Below are experts of layer 7 (counted from 0) of a mixture-of-experts language model. Rows are named router (the router's row for the expert), gate (a neuron's input weights, with its number), up (a neuron's input weights, with its number), down (a neuron's output weights, with its number) and show model dimensions 0-255. Each number is 128 + 24 x the weight over its row's rms, rounded and kept within 0 to 255.
After each expert's rows: "comes after" lists some tokens at least twice as common just before its tokens as in all text. This comes from a sample of Wikipedia text that the model never trained on. Tokens count by the router's weight.

# expert 38
router [114 117 127 154 115 141 107 105 103 157 145  96 110 126 145  82 109 118 134 109  95 150 101  86 116 135 134 131 116 106 144 157 134 148  95 147 138  68 117 186 167 164 156 158 153  93 118 138 177 104 108 133 201 140 149 141 156 114 134 116 122 145 100 123 149 100 133  93 107 124 148 108 132 124 143 114 123 115 148 109 187 115 123 115  86 123 119 146  73 105 131 104  67 159 135 135 143 125 113 127 161 141 149  77 130  93 104 157 121 106 140 137 153  77 141 112 111  95 156 113  88 113 121 137 107 156 102  98 122 159 131 104 112 114 185 164 129 131 118 123 105  95 180 126  68 151  99 150 129 117 151  89 125 114 145 114  98 169 125 159 122 141 117 118 126 125 127 102 108 128 111 115 142 114 139 161 158 188 157 131 142 154 158 174 131 163 107  86 111 137  88 154 101 118 147 122  89 101 120 160 125 137 140 127 118 111 139 116 141 167 138 129 115 117 136  77  84  96 133 123 133 139 121 116 106 105 142 131 109 151 136 141 158 173 128 119 121 119 124 113 139 128 149 128 117 124 121 165 116 121 123 110  98 118 137 164]
gate0 [ 95 177 114 174  82  96 115 117 128 146 150 161 159 138 127  81 117 112 142 115 167 128 115  91  79 116 107 116  98 122 125 108 174 121 123 104 135 127 101 124 157 135 146 137 128 121 122 120 129  97 172 134  85 123 129 115 132 105  80 130  94 137 101  74 105 139 106 161 125 165 139 109 119 124 118 123 117 103 118 144 115 162 122 162 148  86 126 108 112 110 119 149 125 137 146  75 122 151  83 117 132 178 125 115 135 134 126 108  79 134 121 109 102 116 106 106 146 133  81 126 179 155 137 125 191 111 118 131 158 109 156 144 132 136 116  89 130 145 116 144 149 192 149 102 141 132 122 108 132 129  88 117 143  99 130 115 121 130 121 119 140 120 114 152 136 127 142  98 104  91 106 136 105 118  97 112 136 109  97 121 118 130 146 116 126 138 162 123 142 117 108 122 128 146 106 126 156 142 132 154 155 126  93 139 134 108  94 103 139 106 118 125 112 129 159 149 109 110 158 150  93 152 125  87 139 104 150 161  96 104 172 137 127 142 153 118 195 140  81 169 148 154 202 133 163 169 108 175 131 120 107 143  92 171 125  98]
up0 [147 141 141 140 143 108 127 127 143 110 182 144 136 146 139 126 128 133 126 102 118 114 143 152  99 151 114  99 136 114 125 153 145  97 135 105 115 129 177 112 160 110 128 126 114 119 127  98 107 131 145 146 122 159 159 139 159  95 141 124 141 123 166 142 152  98 141 130 131 153 124 108 146 114 162 103 139 163 127 111 147 151 100 155 120 116 113 139 157 162 150 148 117 136 121 104 105 105 142  87 143 120 147 137  84 171 158 124  98  95 105 100 112 104 136  58 151 123 108 116 136 117  98 112 170 141 112 160 113 168 172 129 112 101 124  92 164  72  84 133 129 128 141 146 115  93  94 143 166 109 146  79 128 144 128 118 161 146 175 137 130 132  93 140  95  96 131 155  92 131 158 126 122 141  78 133 126  94 137 107 162 118 118 151 105 129 147 128 117 137 155 112 140 165 129  91 208 122 170 129 131 125 154 130 138 147  91  93  97  63 173 156 125  67 150  99 116 122 130 142 123 154 156 120 150 111 126 183 130 155 136  98 107 140 145 109 151 139 108 147 161 159 161 137 108 111 159 142 116 114 133 111 154 160 135  91]
down0 [ 69 116 173 131 138 139 114 126 134 109  91 129 130 136  71 102 129  80 119 146 136 182  90 144 115 136 104 104 161 131 137 108 133 150 114 113  93 123  84 150 109 112 158 101  69 118 129 159 102 129 130 165 111 116 109 152  93 129 117 167 118 171 102 111 140 134  98 152 153 140 196 135 103 124  88 118 114  75 129  86 146 164 137 123 149 103 111 123  86 103 117 161 110 108 150 120 114 137 111 134 104 115 113 119 192  87 117 124 125 130 143 117 131 126 175 111 109  94  95 133 119 105 125 113 145 113 115 131 111 105 130 157  99 170  97 129 143 112 190 149  95 104 138 132 125 125 116 147  95 111 167 176 119 132 177 155 112  97 113 127 114  94 108 152 145 133  88  65 124 108 126  91 130 110 127 176 123 141 160 154 126 120 141 133 120 149 127  91 128 126  87 111 134 122 110 141 117 127 149 126 132 154 100 139 163 103 152  95 142 167 110 112 157 130 148 146  99 120 135 125 106 134 141 127 110 112 138 131 115 163 122 148 150  95 119 156 121 141  98 117 128 133 169 160 110 100 163 101 122 148  99 130 117 137 149  93]
comes after: "s", "4", "6", "3", "5", "7"

# expert 8
router [105 141 157 113 116 130 124 140 149 176 122 112 125 128 105 146 161 152 146 146  56 136 119 157 161 122  94 133 112 128  98 131 134 133 165 103 150 154 133 113 157 155 140 128 128 115 115 114 131 152 130 159 109 132 128 124 134 141 146 150 148 127 117  97 174 164 150 153 147 128 136  78 124 124  94 144 130 111 114  75 119  83 124 124 131  88 136 134 119 155 154 163 133 100 139 176 159 114 129 147  98 103 121 118 130 123 155 125 142 159 135 126 123 129  81 142  64 111 128 122 150 112 149 102 172 115 129 127 147 117 142 150 137 131 122 142 105 182 129  72  91 121  82 138 112 127 157 141 154 157 123 119 139 100 143 124  93 120 131 120 113 151 141 134 126  87  67 127 160 118  98 123 148 138 140 149 145  99 131 172 148 158 124 148 117  80 143 183 149  93  88 148 132 109  86  68 137 190 159 119 171 127 116 166 166 142 106 123  86 111 168 127 183  85 144 166 166 109 137 103 102 108 144 135 110 145 132 128  94 152 127 121 132 113 116 133 146 118 146 130 121 103  97 137 101 108 105 104 107 143 136  91 139 126 138 147]
gate0 [140 122 126 116 158  99 139 152 152 164 127 112 152  86 117 171 136 127 123  94 115 152  81 131 105 171 108 144 129  95 121 167 124  85 154 129 129 125 155 153  94 169 141  80 113  97  79 129 116 131 123 114 152 136 122 110  88  87 138 148 157 123 137  88 142 130 144 112 145 102 107 129 152 151 105 143 145 109 127 143 136 131 149 151 115 159 104 100 148  80  79 156 147 102  71 150 123  93 131 112 126 131 113 102 134 102 140 114 116 146 159  96 125 104 135 151 112 163 118 113 139  89 110 136 132 141 114  95 143 144 151  98 138 178 118 122 116 159  93 128 134 141 148 128 170  86 132 117 132 103 117 134  79 149 159 144  84 128 135 148 142 151 159 146 120 116 130 126 106 117 119 175 128 159 115 137 139  92 144 137 101 137 180 148 193 112 161  90 116 142 106 129 147 129 138 133  85 137 103 140 143 126 122 113 182 141  90 131 106 175 121  52 152 132 123 147 159 110 133 151 125 104 106 123 107 108 132 157 170 143 137 132 140 128 134 147 133 134 132 138 164 115 127 140 165  79  85 137 116  76 136 114 110 153 157 100]
up0 [ 85 153 127  96  92 151 130 133 154 145 146 119 149 123 124 119 136 149 158  80 158 117 103 151 109 153 121 143 146 170 159 121 144  90 144 100 153 154 107 166 134 180 146 110 139 121 144 118 109 130 150 136 178 134 115 118 149  79 145 102 149 160 146 132 132 138 153 162 137 147 138 148 145 121 127 183 129 105 149 160 137 126 143 155  87 143 155 139 121 157 112 175 167 157 126 157 114  90 111  97 153 137 119  70  77 101 151 159 128 149 123 115 130 137 113 151 157 130 118  96 120 126 156 122 164 180 119 186 118 134  98 108  95 158 153 118  96 123  92 111 101 117 115 155 123 128 139 119 146 142 135 116 130 113  98 144  95 157 128 119 167 146 135 159 120 103  78 112 109 162 104 128 126 144 147 126  76 125 124 149 103 132 184 152 124 118 171 116 121 148  92 143 108 175 126 166 124 125 105 153  98 135 132 132 172 129 155 100 106 165 120 114 140 140 101 101 143 131 138 114 107 159 155 116 138 124 112 171 129 114 164 144 117  97 145 118 144 181 114 111 100 132 110 127 128 127  89 151 106  84 138 137 158 167 153  95]
down0 [187 112 123 153  96 139 116 103 106 130 111  85 131 150 163 133 155 132 128 148 124 142 133 139 123 139 109 103 114 162 121 163 158 138 149 116 122 106 116 106  90 130 105 169  98 127 111 114 177 152 130 128 171 141 114 151 160 150 102 140 156 119 159 148 117 134 142 100 103 139 151 148 106 152 139 124 113 134 130 143 155 118 103 110  88 128 160 122 129 125 158 171 125 136 149 151 156 187 164 113 148 158 136 114 130 128 132 116 107 128 103 134 135 124 177 122 182 126 117 113  80 111 107 101 164 103 134 131 139 111 127 121 134 111 131 106 103 134 118 136 112 135 157 123 125 137 114 123 147 116 107 171  78 177 125 133 165 105 135 116 142 104 123 100 120 121 150 154 172 145  57 141 132 166 154 169 104 132 144 127 122 129 134 120 162 136 181 144 121 101 107 124 191 173  81  93 143 143 126 107 109 115 106 108 160 144 159 116 145 164 103  93 124 100 133 148 138 122 180 163 133  98 105 108 111 108 136 107 145 165 168 149 122 140 156 128 109 136 159 160 158 117 103 135 141  90 150 138 119  73 143  88  78 101  87 136]
comes after: " ", "-", " (", " re", " con", " in"

# expert 44
router [129 118 122 102 147  88 146 151 123 105 115 109 113 119 149 170 141 140 178  81 110 120 145 139 144 144 124 139 119 146 100 111 131  97 173  65 111 107 133  97 131 165  92 131  96 103 131 113  99 129 138 171 105 160 100 119 134 109 147 119  83 156 135 145 137 179  94 125 149 130 134 107 117 119  92 127 114 158 110 153 126 121  87 134 149 135 137 133 151 118 137 153 167 131 137 159 127 120 131 110 116  92 131 176 115  98 120 112 109 124 142 130  94 172 149  91 148 156 125 131 146 121 155 104 145 166 147 101 161 145 113 142 126 103 118 118 101 136  99 115 127  94 134 211 122 138 101 134 102  95  92 164 125  79 133  97  99 127 131 125 126 146  88 125 103  85 146 149 173 134 143 110 149 113 113 145 125 135 112 141  86 103  73 104 116  79 111 140 134 127 154 153 115 166 129 120 101 132 180 135 150 189 144 151 103 138 113  79 100  99 143 132 121 138 141 134 147 167 142 117 136 115 135  64 125 137 121 125 171 121 150 106 126 144 113 115 158  85 141 141 135 116  87 104 126 148 140 120 134 126 109  71 120 145 144 147]
gate0 [117 135 161 104 140  88 161 136  98 132 145 102 110 122 127 113 112 103 107 130 134 161 141 172 115 135 118 123 110 126 111 161 182 125 121 134 102  93 112 143 158 144 182 172 135 114 117  92  81 138 102 112 178 146 112 140 127 115 129 130  92 155 108 166 142 146 134 141 143  92 145 139  78 141 135 101 113 174 125 172 139 166 109 141 101 115 123 120 185 151 133 136 144 149 153 129 130 131 113 135 112 139 142 115 105  79 157 132 135 139  80 149 133  92 155 107 140 161 169 119 109 136 129 134 100 183 154 144 121 194  98  84 101 124  87 130 117 110 110 157 136 105 120 174 138 151 183 134 105 112 129 132 124 150 106 146 138 109 127 131 121 115 113 151 155 131 134 129 148 101 149 107  99 134 117 125 137 130 109 115 135 152 108 110 143 111 136 121 103 117 108 181 113 148 182 145  96 155 108 134 110 140 115  90 129 112 152  86 130 147 164 104 144 179 111 130 131 164 142 127 129  98 129 156 145 128 133  99 158 105 126 106 121 117 143 107 115 131 151 108 115 126 126 117  73 178  98  88  90 110  80 144  70 146  98 126]
up0 [149 133 115  99 137 134 101 151  94 110 159  89 119 115 115 151 129 161 125 187 147 110 109 148 159 144 135 154 123  63 126  95  61 109 107 183 145 154 108  85  85 116  65  98 150 132 149 110 155 143 138 144  97 129 162  95 123 169 106 135 165 126 141 125 108 120 164 126 135 112 143 124 118 137 118 158 169  67 121  56  91 121 149 153 117 136 103 123 136 127 164 172 102 130 140 114 122 143 133 129 135 133 173 113 122 151  98 130 152  87 105 143 129 117 115  88 118 148  93 103 150 171 147 136 165 134 145 122 116 104 113 143 145 147 139 133 167 116 135 113 101 124  92  79 141 119 127 101 136 156 107 136 122 131 139 101 156 158 106 137 151 129 108 158 154 130 125 124 107 134 116 147 132 147 117 146 161 160 172 129 108  67 128 132 140 120 130 117 165 148 133  94 116  99 107 127 140  88 140 144 137 144 140  96 150 132 104 156 116 114 128 156 118 129 125 133 137 129 142 113 109 148 121 115  89  95 133 122 131  93 147 130 100 138 104 149 138 138 128 151 110  90  61 171 104 102 118 135 143 117 100 164 137 103 143  92]
down0 [ 99 168 116 109 130 151 136 106 129 156 125 128 109 153 120 147 132 194 162 135 140  91 126 165 130 131 126 175  92 136 124 170 117  80 117 120 146 143  94 123 152 126 114  97 146 146 137 118 134  57 159 127 177 121 144 152 140 138 110 123 119 156 137 100 102 148 126  96 137 110 131 117 116 122 148 156  81 105 125 111  80 136 152 135  99 111 149 132 145 141 140 105 125 104  98  79 138 112 105 116 153 153 174 181 153 136 110 167 109 135 106 116 146 178 138 153 111 121  94 167 132 121 173 133 124 115 157 114 148 155 158 132 163 152 189 146 123 160 137 128 130 150 183 144 129 153 120 108 112 132 115 103 141 125 126 125 147 116 115 141 100 116 150 143 131 154 123 109 189 110 135 126 113 122 130 130 135 129 124 130 116  72 136 134 153 170  87 175 151 125 117 113 117 147 195 145 140 129  79 139 136 126 130 118 148 108 137 127 123 156 157 172 122 157 133  96 115 130  95 139 140 142  77 140 170 174  94 130 151 113 137 121 102 119  85 148 122  90 138 127 106  77 128 151 129 144 151 140 126  91 104 142  97 131 148 117]
comes after: " ", " re", ".", " con", " dis", " de"

# expert 41
router [137 101 103 151 126 123 113 147 102 129 142 132 162 161 148 164 166 156 138 151 149  92 151  90 132 118 153 115 145 130 112 134  48 116 142 128 116  71 116 175 134 102 121 102 140 148 118 132  89 138 143  89 131 123 148  99 114 152 100 118 121 151 149 163 122 155 103 114 124 162 130 103 158 149 139 133 154 118  77 137 141 176 216 180 122 132 128 109 142  89 110 139  98 110 124  97 120  89 150 156 165 130 104 116 149 112 136 122 118 156 140 122 121 138 116 119 163 156 180 108 110 150 121 119 155 152 152 127  93 105 168 110 162 123 100 119 171 112 108 123 125 162  95 148 137 147 151 135 105  95 103 112 105 132 119 141  84  92 142  99 135 107 133 112 156 122 114 117 114  96 102 171 151 155 146 106 115 132 148 133 182 111 105 143 116 123 169 151 118 100 110 101 124  85 137 132 129 161 107 135 116 127 133 105 118 118  71 119 121 158 115 129 156 141 101 151 113 113  92 112 112 146 162 133 163 152 164 106 115 145  99 124 101 108 106 110 128 118 121  99 152 104 144 146 100 189 151 147 120 121 115 142 145 145 136 104]
gate0 [126  88 112 107  91 179 128 103 159 125 162 132 148 116 118 156 152 126 124 116 106 126 109 130 140 102 114 141  99 151 185 147 133  82  99 128 182 121  99 148 110 117 112 171  94 160 109 108 135 117 120 144 149 131 140 122 122 137 102 134 143 153 146 130 127 109 126 104 112 108 144 108  75 139 117 156 119 113 169 121 131 164 162 144 141 135  86 108 112 143  97 121 121 121 125 166 117 109 117 111 137 149  96  78 126 118 112 158 172 140 129 134  98  95 162 107  96  83 129 104 142 126 122 120 132 165 126 102 108  74 110 135 147 119 135 156 136 135 129 104 118 114 144 118 119 131 165 138  94 141 130 162 156 137 111 136  55 120 132 109 120 130 106 150 143 155 108 127 146 115  86 127 138 137 151  69 160  93 131  90 150  78  71 104 117 114 154 176 206 168 135  75 125 144 129 130 127 142 129 118 128 149 140 121 149 122 116 124 123 132 137 101 127 133 148 135 154 141 153 143 120 130 133  82 139 102 126 102 169  97 111 119  77 135 101 145 141 127  98 145 114  99 147  56 157 145  90 105 120 102 112 128 122 162 124 138]
up0 [117  95 153 139 111 146 126 129 158  93 107 114 120 133 121 180 138 121 146 125 161 111 144 130  66 107 187 120 140 194  75 132 151 114 141 103 148 135  84 120 138 129 131 140 103 139 104 103  99 111 119 154 186 151 126 119 128 154  98 164 101 120 130 128 132 139 156 121 137 110 138 136 168 103 200 133 105 151 129 135 113 119 125 154 121 120 138 136 127 157  99 142 150 122 145 143 141 133 135 127 162  98 122 136 136 113 115 137 114 128 106  91 144  86 163 162 124 141 112 161 123 130 135 105 101 146 129 116 137 112 117 167 127 134 160 106 145 163 160  78 135 123 122 102 106 119 159 156 122 132 140  89 133 134 139 129 108 157 101  94 129  92  57 140 150 134 161 140 163  88 131 131  95 159 141  87 147 127  82  98 125 110 130 102 110 119 108 172 158 111 144  91 142 141 154 149 108 109  88 128  97 129 158 122 134 106 145 102 126 147 107 102  84 127 105 123 117 168 170 130 112 162 122 120 129 100 151  98 140 132 108 130 132 154 141 123 157  76 126 113 131 114 172  90 183 136 101 113 110  99 116 189 122 112 157 109]
down0 [132 104 121 103 132 129 120 110 144 116  96 160 124 106 117 154 121 147 151 120  86  94 126 126 110 137 117 154 119 154 101 132 134 162 119 133 173 140 110 168  80 105 124 125  82 162 126 138 127 114  88 147 152 125 133 149 131 131 124 106 137 124 135  71 132 146 139  84 118 102 106 162  96 151 122 139 130 140 153 113 110  98 163 178 173 161 140 129 148  81  98 112 143 111 148 138 157 154 142 120 159 107 135 133 119 154 145 136 158 171 128  91 110 136 104 135 101 145 113 115 185 140  89 148 133 135  89 135 138 104 119 131 130 122 110 114 137 149  68  96 102 108 136 108 139 120 110 134 147 160 138 128 115 126  96 140 140 126 152 106 146  54 127 118 173 142  55 161 147  84 125 127 125  76 143 153 169 138 137 144 124 100 164  98 193 165 144 135 115  93  94 127 150 106 135 144 125 115 118 151 131 121 184 124 140 115 174 125 110 137 109 145 126  84 122  99  89 142 111 135 172 109 134 122 171 157 156 105 118 100 133 137 149 107 108 150 119  85 146 143 109  88 147 135 124 124 109 135 139 155 102 161 111 100 140 131]
comes after: "-", ")", "\n", " •", ":", " information"

# expert 3
router [142 115 119 143 128 153  97 122 127  92 162 173 136  72 119  88 156 122 108 152 134 160 129 156 153  84 135 143 134  95 144  63 133 132 115 157 103 120 133  94 128 162 126 101 116 137 132 131 107 161 108 141 129 124  59 169 105 130 104 149 165  79 140 119 124 134 148 132 122 156 101 136 125 137 117  95 156 141  89 150 112 110 124 162 149  99 166 107 154 121 135 115 130 121 107 141 152 104 114 125 128 131 120 118 141 165 120 143 133 137 166 160 160 128 136 134 120 113  96 180 149 152 116 162 156 130 149 103 135 169 157 150 121 149 109 125  92 138 135  91 122 110 160 127 130  80 119 131  70 146 125  69  69 139 179 141 123 110 140 107 111 165 130 129 113 146 109 135 132 153 124 145 138 103 102 153 132 132 139 204 175 129 128 105 153 126  69 126 144 107 155 110 143 136 116  95 123  98 138 136  96 112 133 173 111 129 132 108  92 136 120 136 153 106 134 121 147 147 133 125 130 131 171 174 124  98 125 127  99 123 131 127 154 154 164 131 143 130 133 115 128 127 150 148 109 134 156  98  72 133 120  74 149  94 169 144]
gate0 [134 135  99 111 137 129  96 118 161 146 120 135 136 125 131 112 131 136 160 110 139 152 132 117 154 127 161 115 103  71 122 163 139 138 119 144 152 137 141  58 178 153 138 104 120  66  77 149 158 121 129  91  80 115 133 131 118 111 133 114 155 134 117 132 119 134 147 121 125 182 152 113 126 166 114 136 159  94 148 155 108  95 101 150 174 165 123 142 120 147 150 134 150 136 139 146 145 152  96 125 139 165 225 129 141 165 133 145  65 123 138 147 131 179 104 103 121 128 157 129 153 172 132 168 137 141 152 102 105 117 135 144 144 135 121 110  91  98  72 138 116 127 127 112  97 131 100 103 129  99 133 151 117 153 170 145 176 153 119 148  99 131 113  86 131 135 114  90 124 138 107 119  93 134 136 118 154 150 144 115 128 165 144 149  81 145 136 104 122 135 150 144 130 106 136 122 152  99 155 112 134 106 144 123 127 168  88 110  83 158 127 122 111 128 140 129 123 128  95  84 126  99 105 110 127 126  97 120 178 113 155 141 115 132 157  70 141 112 115 131 124 126 112 138 179 154 100 122 115 120 114 141  91 120 136 127]
up0 [132 116 102  70 102 101 124 124 122  99 116  93 172 135  98  82  75 114 111 136  84 131 125 120 144 119  80 115 148 122 104 169 106 171 128 126 117  70 115 125  87 119  99 116 130 112 100 127 100 107 116 183 153  97 140 138 133 127 105 137 122 126 177 162 144 135 146 122 114 111 129 139 136 125  93 106 132 129 104 147 166 115 156 106 158 124 114 136 140 153 135 108 134 116 120 120 138 123 180 164  91  85 137 157 118 143  66 109 123 125 122 125  92 139 137 136 111 119  80 170 143 161 140 121 122 122 154 157 125 135 149 138 137 169 140 109  89 120 151 146  89 159 114 151 129 117 123 156  98 107 162 156 121 119  94 101 130 121  99 121 115 171 110 177 148 130 121 120 113 134 106 144 113 148 118 130 104 131  75 149 187 160 149 151 143 126 122 115 135 150 105 149  92  74 102 137 125  86 129 125 130 154  89 143 155  98  89 136 182 110  97 125 129 124 120 114 148 129 106 140 158 125 125  81 146 142 134 130  83 148 128 105 143 145 162 108 124 129 139 127 168 106 139 125  82  99 120 139 115  93 163 107 118 142  81 135]
down0 [111 158 154 133 142 123 126  84 132 125 158 126 114 132 145  98 136 106 125 129 138 108 120 103 159 111 150 133 153  72 113 100 172  94 101 152 120 125 107 115  91 139 150  77 135 105 118  87 157 142 112 130 108 153 172 123 130 103 161 148 102 138 161 136 134  80 118 107 105 127 118 127 102 148 152 172 130 139  99 100 132  93 180 166 107  87 136 142 105 122 114 150 147 128 115 110 144 171 119 170 103 128 109 150 106  90 141 112 161 147  94  89 139 142  87 151 155 125 126 151 107 146 134 141 142 123 140  86 161 131 140 138 113 148 149 114 123 168 155 158 104 127 137 124 140 158 139  83  84  69 108 145 141 116 144 120  87 109 151 127 152 147  87 143 149 106 113 111 125 134 130 125 106  96 129 134 154 134 120 123 119 130 184 115 137 162 165 169 134 146 128 140 136  97 106 113 143  92 116 114  76 147  92 126 158 101 106 123  93 157 133 132 162 130 110 118 107 116 136 112  98 119 152  84 114 137 112 116 205 105  99  86 131 142 119 129 103 123 111 125  99  92 146 160 132 121 149 130  81 180 107 143 175 142 130 126]
comes after: "1", "2", " Vi", " To", " —", " Di"

# expert 26
router [143 135 139 169 191 138 136  90 119 127 130 126 112 146 158 106 152 116 126  93 126  80 154  81 131 118 152 150 136 109 157  82 138 126 109 109  91 105 116 108 160 175 143 177 148 150 131 147 143 153 112 111 169 141 139 105 133 156 158 114 162 148 142 115 123 139 123  43 145  97 128  96 167 172 130 128 115 121 156  90 186 141 119 177 143 151 136 118 101 129 121 162 125 140 123 131 131 116 111 142 116 140 138 127 152 133 115 108 142 138 123 185  95 149 136 151 106 119 152 170 144 165 113 161 112 140 103 141 117 123  99 121 157 135 133 155 156 188 126 106 109 100 140 116  50 184  99 142 141 109 155 124 133 146 116 108 102 172 143 120 136 133 101  79 165 125 114 119  78 152 126 174 112 151 172 109 150 161  97 144 127  99 157 128 138  96 142  88 118 124 133 112  99 106  96 133 131 123 142 152 119 137 122 133 177  99 127 114 156 132 100 139 110 132 127 128 100 141 115 150 146 140 137 125 113 143 129 124 119 136 111 149 128 136 121 110 107 103 155 112 111 126 119 153 173 133 140 136  94 168 110 137 101 142 142 106]
gate0 [161 153 121  91 163 126 155 131 115 123 156 142 161 100 124 114 126 123 118 147 128 143 122 137 117 112 192 141 130  96 103 154  97  88 158 144 163 127 128  95 108 175 138 111 167 123 139 127 161 136 116 114 122 131 130 157 114 189 115  85 105 124 163  95 158 110 116 109 160 118 123 122 147 144 151  98  96 123 149 143 127 137 119 125 112 141  95 145  97 157 146 163  98 153 166 159 126 124 166 138 125 149 139 108 132 122 122 144 129 142 118 115 122 120  99 108 154 141 108 105 131 135 148 180 117 147 126 139 119  70 124  83 121 105 129 131 126  89  99  93  96  92 124 145 116 140 166 124  74 150 149 106  94 132 146 165 154 141 128 167 136 145 109 111 172  70 153 138 120 134 101 162  87 151 135 113  77 146 124 123 148 150 140 126 135 143 123 179  94 119 157 142 100 136 161 111 114 141 109 135 147 142 158 130 139  93 104  85  72 153 124 130 143 117 170 137 145 126 139 130 127 117  91 150 167 104 101 117 178 153 173 119  94  91 132 130 199 117 111  95 122 108 101 143 122 157 157 144 152 138 116 128 110 116 122 135]
up0 [117 156 150 180 133 150 148 152  92 130 141 156 135 134  90 113 114 145 144 146  97 155 112 107 136 141 168 117 153 187  82 132 118 108 162 119 145 153 115 165 144 197 166 128 140 161  88 125 124 146 115 180 154 114 154 125 130 129 153 124 128  93 115 145 160 128 106 135 134 113 113 110  89 137 155 144 103 177 132 114 145 108 136 110 117 187 126 123 117 103 107 112 168  92 139 168 100 117 141 128 124 144 114 141 125 121 129 108 107 122 159 168 171  94 140 133  90 100 134 153 120 120 150  89 142 122 122  79 119 134 138 106 154 126 140 133 150 161 131  90 115  61 131 122 130 129 163 159 136 170 105 151 129 156  98  87  92  94 130 171 122  90 106 159 103 128 133 150 101 103 150 115 136 139 103  96  82 121 139  86 114  78 114 155 112 166 128 126  92  85 142 137 115 120  99 118 126 143 125 125  95 141 150 149 119 155 136 138 149 131 121 115 155 140  94 129 107 148 132  89 103 168 151 136 181 129 148 142 147 161 166 108 128 139 114 140 110 140 100 128 100 131 113 167 125 113  91 171 110 126 122 143 107 138 121 148]
down0 [151  79 116 135 127 130 173 121 122 107 106 154 132 124 190 113 102 100 163  87 170 108 141 140 114 136 145 153 173 142 131 124 128 134 125 122 126 123 120 107 111 127 115  71  91 126 140 114 109 122 171 136 173 130  81 156 158 125 173 139 152 131 145 125 108 163  91 131 128 159 130 125 117 104 150  95 118 132 131 171 123 143 131 143  94  96 145 108 134 134 122 146 116 109  88 155 135 124 109  68 150 100 104 113  99 111  87 147 117 146 150 154 155 118 152 123 156 140 135 115 104 123 158 119 124 168 149 178 124 131 152 149 178 110 162 149 113 163 111 117 105 121 111 160 186 183 135 149 111 137 116 157 110 134 131 122 147 104 146 144 100 139 117 152 120 128 113 112  82 135 137 142 126 127 138 165  78 149 147 102 161 114 163 174 133 100 133 116 107 131 103 144 151 105 118 121 105 139 135 136 167 121 106 175 145 143 139  53 129 144 104 138 130 129  98  63 132 112 105 145 129 124 144  58 120 178 143 114 115 123 166 102 153 125 140 153 126 145 149 138 121 158 114 105 125 155 107 120  95 125 116 161 137 122 105 114]
comes after: ",", "s", " well", ")", "\"", "es"

# expert 58
router [ 99 156 152 159 150 151 110 130 138  97 132 147  96 155 117 109  95 154 125 110 127 129 138 160 103 122 125 115 148 175 120 147 126 164 150 158 122 102 124 138 161 139 181 118 115 123 133 122 171 160 113 107 106 122 153 125 125 189  68 121 141 148 126 170 120 164 112 124  86 198 109  97 128 140 169 133 181 121  99 162 114 103  94 116 162 124 155 140 128 104 105 173 139 137  95 106 162 130  93 164 116 117 106 114 156 100 157 138 152  76 155 133 117  85 166 187 169 155 117 163 140 169 156 116 127 115 131 124 119 176 125 137  85 122 135 149  94 136 143 103 116 128 121 100 104 118  96 143 107 153 110 140 119 110 126 167 133  68 110  97 167 142  99 108 160 116 115 115 159 164 163 110 120 137 144 101 130  91 134 115 123 139 131 135 136 109 158 137 111 140 151 118 146  97 134 174 122 113 112 114  98  84 146 131 124 116 145 160 118 155 141  83 129 121 117  83 123 110 108 160  98 132 124 141 135 110 150 113 126 172 142 129 123 114 109 160 139 155 132 162 136 142 142 151 116 118  90 120 132 131 139 143 141 109 134 103]
gate0 [121 103 136 131 134 110 108 131 152 142 116 110 153 138 163  93  94 114 133 134 147 158 163 114 122  99 101 128  92 120 135 126  99 132 154 127 113  87 119 100 174  86 122 169 138 104  48 118 162  97  88 114 134 144 136 122 132  91  93  78 100 108  97 126 116 171 120 121 142 160 135 115 126 124 189 106 134 111 121 115 169 100 127 118 127 112 112 114 191 162 104 101 109 130 133 115 129 151 121 187 128 106 159 112  64 159 141 115 116 136 107 114 144  93 146  80 145 112 142 120  74 149 132 123 142 126 143 166 103 136 126 123 117 109  96 135  96 128 155 149 143 111 108 145 152 111 118 124 104 151 121 172 127 140 105 137 135 110  88 135 158 126 129 134 154 138 147  83  91 100 140  91 118 115 157 137 122 126 124 157  95  80 130  83 128 140 147 110 118 147 160 119 143 167  81 158 141 107 109 117 106 125 108 130 145  96 134  79 115 113 110 144 116  92 114 124 138 124 100 108 121 149 129  87 133 166 139 112 137 107 129 157 155 141 117 100 148 173 163 103 115 114 134  93 163 158 125  84 125 127 163 143  94 111 150 119]
up0 [148 132 134 151 135 145 162 100 118 116 124 139 119  96 102 140 167 136 152 128  98  97 127 150 122 157 141 140 153 147 120 105 126  96  99 129 143 163 142 171 118 152 105 117  94 177 198 143 118 139 152 132 127  93 101 132 135 139 151 171 154 115 156 133 121 116 152 144 106  64 142 153 143 127  70 152  99 145 128 128 131 159 125 151  95 124 157 128  69  88 154 162 151 114 134 152 139 105 146  66 127 156 126 125 175 120 129 143 136 112 114 134 144 146 130 180 108 143  88 143 161 101 141 138 131 136 128 122 143 116 109 155 166 145 131 110 149 112 123 123 119 177 136 118 101 174 144 143 142 105 191 119 125 131 154 120 136 164 140 157 115 147 142 110  64 116 124 149 136 143 112 150 152 146 115 139 140 107 131 121 164 157 117 167 115 133  85 139 138 140  97 124 122 100 171 118 128 131 156 130 142 127 138 140 123 124 126 129 121 146 145 148 147 152 144 133  96 155 190 150 144 115  69 179 112 108  94 147 116 150 138  90  82 102 163 130 101  98 117 145 107 156 116 169 112 111 160 160 147 152 118  95 150 153 121 122]
down0 [117 114 132 150 105 145 120 146 117 130 116 146 141 106 137 120 121 125 113 193 130 180 127  95 147 135 168 151 156 141 153  99 150 188 142 104 154 127 106 113 134 127  89 143 126 190 135 122 139 132 165 131 143 136 109 161 153 157 138 114 131  91 116 127 139 151 137 150 121 106 126  84 120 158 115 145  62 121 103 161 136 123 100 132 154 106 114  81  97  70 122 167  97 139 101 131 122 143 169 158 153 124 161 116 133 119 103 179 116 114 118 159 182  95 113 109  73 175 133 154 109 121  99 147 155 121 122 141 111 161  85 121 119 122  96 125 122 182 142 133 127 126 132 127 132 152 190 166 110 121 144 128 116  92 164 137 152 150 151  99 135 129 113 125 132 107 137 143  99 155 119 139 154 163 119 116 123 151 126 150 167  99 146 153 118 141 136 150 163 127 115 113 151 158 137 124  83 124 113 142 132 105 149 120 113 109  98 136 129 109 141 126 160 169 140 115  83 151  96 156 158  91 110 116 118 177 116 136 133 130 106 107  92  96 128 179 123  89 120 137 151  87 128 143 171 161 130 132 148 135 138 154 148 123 128 108]
comes after: ",", ".", "---|---|---|---|", " served", " said", " stated"